config.toml
d_model = 160
d_expert = 32
init_std_router = 0.00604
vocab_size = 4096
norm = "rmsnorm"
norm_eps = 1e-06
qk_norm = false
init_std_up = 0.0329
Below are experts of layer 6 (counted from 0) of a mixture-of-experts language model. Rows are named router (the router's row for the expert), gate (a neuron's input weights, with its number), up (a neuron's input weights, with its number), down (a neuron's output weights, with its number) and show model dimensions 0-159. Each number is 128 + 32 x the weight over its row's rms, rounded and kept within 0 to 255. Numbers have three digits each.
Before each expert's rows: a language model's description of what the expert responds to; "raises" lists some tokens whose logits its average output raises strongly, later layers aside. This comes from a sample of Wikipedia text that the model never trained on.

# expert 2
Description: Last letter or piece of a word before punctuation, such as Albert, July, Tchaikovsky, plus commas and final year digits in dates (December 24, 1993).
raises: "190", "192", "191"
router:159158100120166075072103183134164126099175186184145102141075124135156174165183102092145151109156097123117159109090085149109135132101100110100115099090111186167173144091205109140122131159116137127081148163091106163120144112136075116153092148126099128109136106094111105177151133117142175099156122120150168099100121069159112121122106138174097137138107146109131090139140151131091146070118111113114130171010135083058167125066105159104100155116083141166158119146179152105110079161054149
gate0:122103116127111084119108131141113112153121139208130115102090155147088102096178095179133094092088133126116118143060128176110153166125183086159166150130189079158179149133114153120136169152161148143119123098094119085116147119143071147135112127117076166094145129059151097143127024093116120125065158142116127120136090144148099148092163127164144164173146079147151127121121157114133148136108086164076082132102093152149158093162086152084189177125129149175053190098160158145141113137107216
up0:132101151097141091149126108153091071141125121208113105106089165121099091141190091125077096124133114171121130120120132131112144180146135120189176162095156063133225136117155131126146172182146088120089155076072109125079138123165125171133081120149125128096148124095194086109147070121149149132108129137124177128133103118142089157118150129126145159164172109098101136117116150090133133117141045067075076145095128135130121082135089161090186173119141088158090215113171148108157163129114178
down0:108171148130121136134151147117094056122124079169086097103154117133114148097127159129110082148158104177155115134100139123113083107082137088116138143199121166116120104139107102146214130206096150084161183084080132109100073140129129140152104141141086098120227102116167102120101113144185110139114124161058126139154160089118103101183107103121091172024142099122115101094176114148173128182084121108132122139133141087184150203131106102104142178138139136115088120162086131119098129121112080
gate1:075108183103102088139156064097191143093193118141155110125161068073149157165142121107112130132140149133105089092114116106116159164140116134112132084166067193127108206151127133098119204112129121102111157122125070108173169147131113176134172136118123126099084104188098106125137172169181122073195080152130086137107126115156126182154141123100123157045117147122143116108084153121090128144108139121203119135107111120108125149099138102115151096122107099158204119150131185122152206164108150
up1:137093183114170135143144082167145137141119135114136120079120100072146123156056090093134141123151116139163135148109126163101183166114106132103088085095145128130167181128109140160073168145158103123126153173127112130119168102058186137171211170179074078119175154132080129103153089145134137130126096133169151134127087118124090130175146185115096155092154148153142040137125173172085118132164104146089168109109145135136225126103116123144203105144094169076127135081113149128143104109078085
down1:177158091142104096127096109131175172139145130141127113105099070179109131091111104111208154171150134188122081091102151094110189132149130125140220139155153096123145125111129097115095131189151144036183118158024125172131154153043139131123124122142099124119158188147145167151080054137113160126095100103191158123151155127129105103170093132118088176110148112149151119154153145148161111118163116073127155127109169175149182146160128118158150092109149121097129142094185102122155124121144121
gate2:139182188134139109142097095087125122145142164164153085173094133151093072185085098149119119133099072106111108144092142104116128112173141094192128152175176126171130126143139130163157112167175159117098144165166151140178124131098158163093115066075028085077152159099115160072152091060105108174114116131136130101080148152098129090126144146162075102126108105090128118133074168121119171115133139111068159155121174151120115170051134180147158135173177141134128146132112111087165082120153146
up2:152138134110153128151141136129114095102192179174118138127122078153144132086152024102130156115100081122120141133155188147092154091169130118110144092142094038086124162137186144072122119112108063147152140089101096158120136109138165171118106122103120110095105160168159074144100138082086108141147122115130109160183160124116120134127092092079124147137077146048149146168122104153098132148125140177125149171097134169174180087134062145071153169109096119146154216142122081090126136171135173
down2:124081144138119154114093149132152135142109165107096144175196093137115117129080062166112180126098148140148099126135125156102172147104152065148211099152157162139069125118127135175113062103170122107171154147093134168159143136119149113125145084088137134104199117134179113068100108124129158144116126113152132137104127109111051198193124148109123169095085157135086113127186130121197063120118087099124142136059150134203125141141107126184133130146119094137151137127056085089053120109141143
gate3:077204134126147150148088133136153129201106093202077158144108103147113124132134125174201128106087148127093116150250146113119101051130134075078181098127132139126106075131124133094110144099145124124131157066092113148118103129145155150122207099098160143144129093139163168117112132141139136111135106135122145140124162102103165123146112134189124166062140147151135124122088118141111157080203111143142079170115101136148085200178138132099143129159148100129166155168048140100161150140132083
up3:109114108149098105082161120140153174095109176109133135103163121084093163151113117153110078157143120168146150077060122091114166196120105140144140179134106099140173140123123168195126138109065170149143140180122102109193152104139151095143055166128146186117122156111153117090172104088149111060080145094123076156132052128078101190136119131085162109154124145165146147096180148153163138146094119165151149106183147176107171119096103109145158086074097101120106145096201147128130133176155167
down3:114187095134127146078098067093109142141131146117140147134110165134101124158183089208066149109125061130114165146085142125112100107132104158081067134136151127095135128114096170146133098161089093145215115110122140058129160137123118151136129118138142176077125127154171148064177083187138129165132127119134183116116116170145167207147178045127126145142092102105121135128113087096126173061102104076156140092162115130104152177138122096133192107096100130078143119138137098154130079071154113
gate4:066131086184158095129150114080140149180115147155151135132037144120125192126149162176124101083120081155169117105132122145116085122107152098084106100137123173149140120164130094137160135142126155096074134156066186141205108158123103148141142113104090166133133083080130149181193089070150114107109079130137182068097161091111110155120149159127120115096110131146106153079129177157101051112145120167150145088138122099140183119098143132114145117118083154168177147117096105121228128082153127
up4:095134171147118098095090108156172077120143149121176163139176119119109089144100090123147106143085142096106123156115144151105157151117114137139123137179115118135072130158120179166105134102171178110158106114203137120090143134116193128119116148084108197208164160105124112139163090094122129193108181181106099142136085157121140148148144113127132138174175149157168056108166148075120211113104119131129104168119129171094108133144095090142159167070151129107060161046117174107070144068141132
down4:138088105177159171127076115128118165040115100130076104130134151125137101130047150167094109147126107177139105170175100157104152118110198135140132145177153113142120189140126142171132147102166080100078101159096183119148161126116169094136177089147151148157165143096129086099149104126120145097159105130129162102155119101178062124133110101148089149121149090123118132117116095073120098110139127157070158124121095141126169064066123187190074183136123108116143185183172123210118114148174119
gate5:095164134222157121104104140175093160201073148170100125134112091122130137147131123149180208139165119137088131101173066119164118120061099104113163056143131090183129094066126117141134050145124171142125175114130110112105105122080190114125132092091131191143132126149099151124158107139163120172066093152161140091098110121125133142128132183098146133167137156137155105137158161099144078129108131113120138175097166130088180120167140135092078110119076162117087082151129107069142085119144078
up5:101149139066140127119134134109156108179116105106121106133126151152121140121133105161067064088095103144155152169097160131104151115113135138165097145097129100114135166168087131126099185139094103093195145133190197104065164125176122140094173123128136084126132163071105101143078083115126154184163165132126131132122130140101131149121152146173035154127154084152104103127089123197121163132194052118117069134113086171156188147172141088151132160114090107114153178090089172186108106089150160
down5:164078143193094191116164076060168101188129187122180149144104179142144166106159126172140130154112120152115091106144106086098126092154094153146096165166125167125113142089157150110093120135154178141181142150186124146128126134152102070113075048054126081125109153122154152077156065155123143131107140160135110113154169120158150073134142103119087095189134096074157171185165131133114122110103204119140109132166116116093079143173127155121146132140119178140095158153148118092096157109080136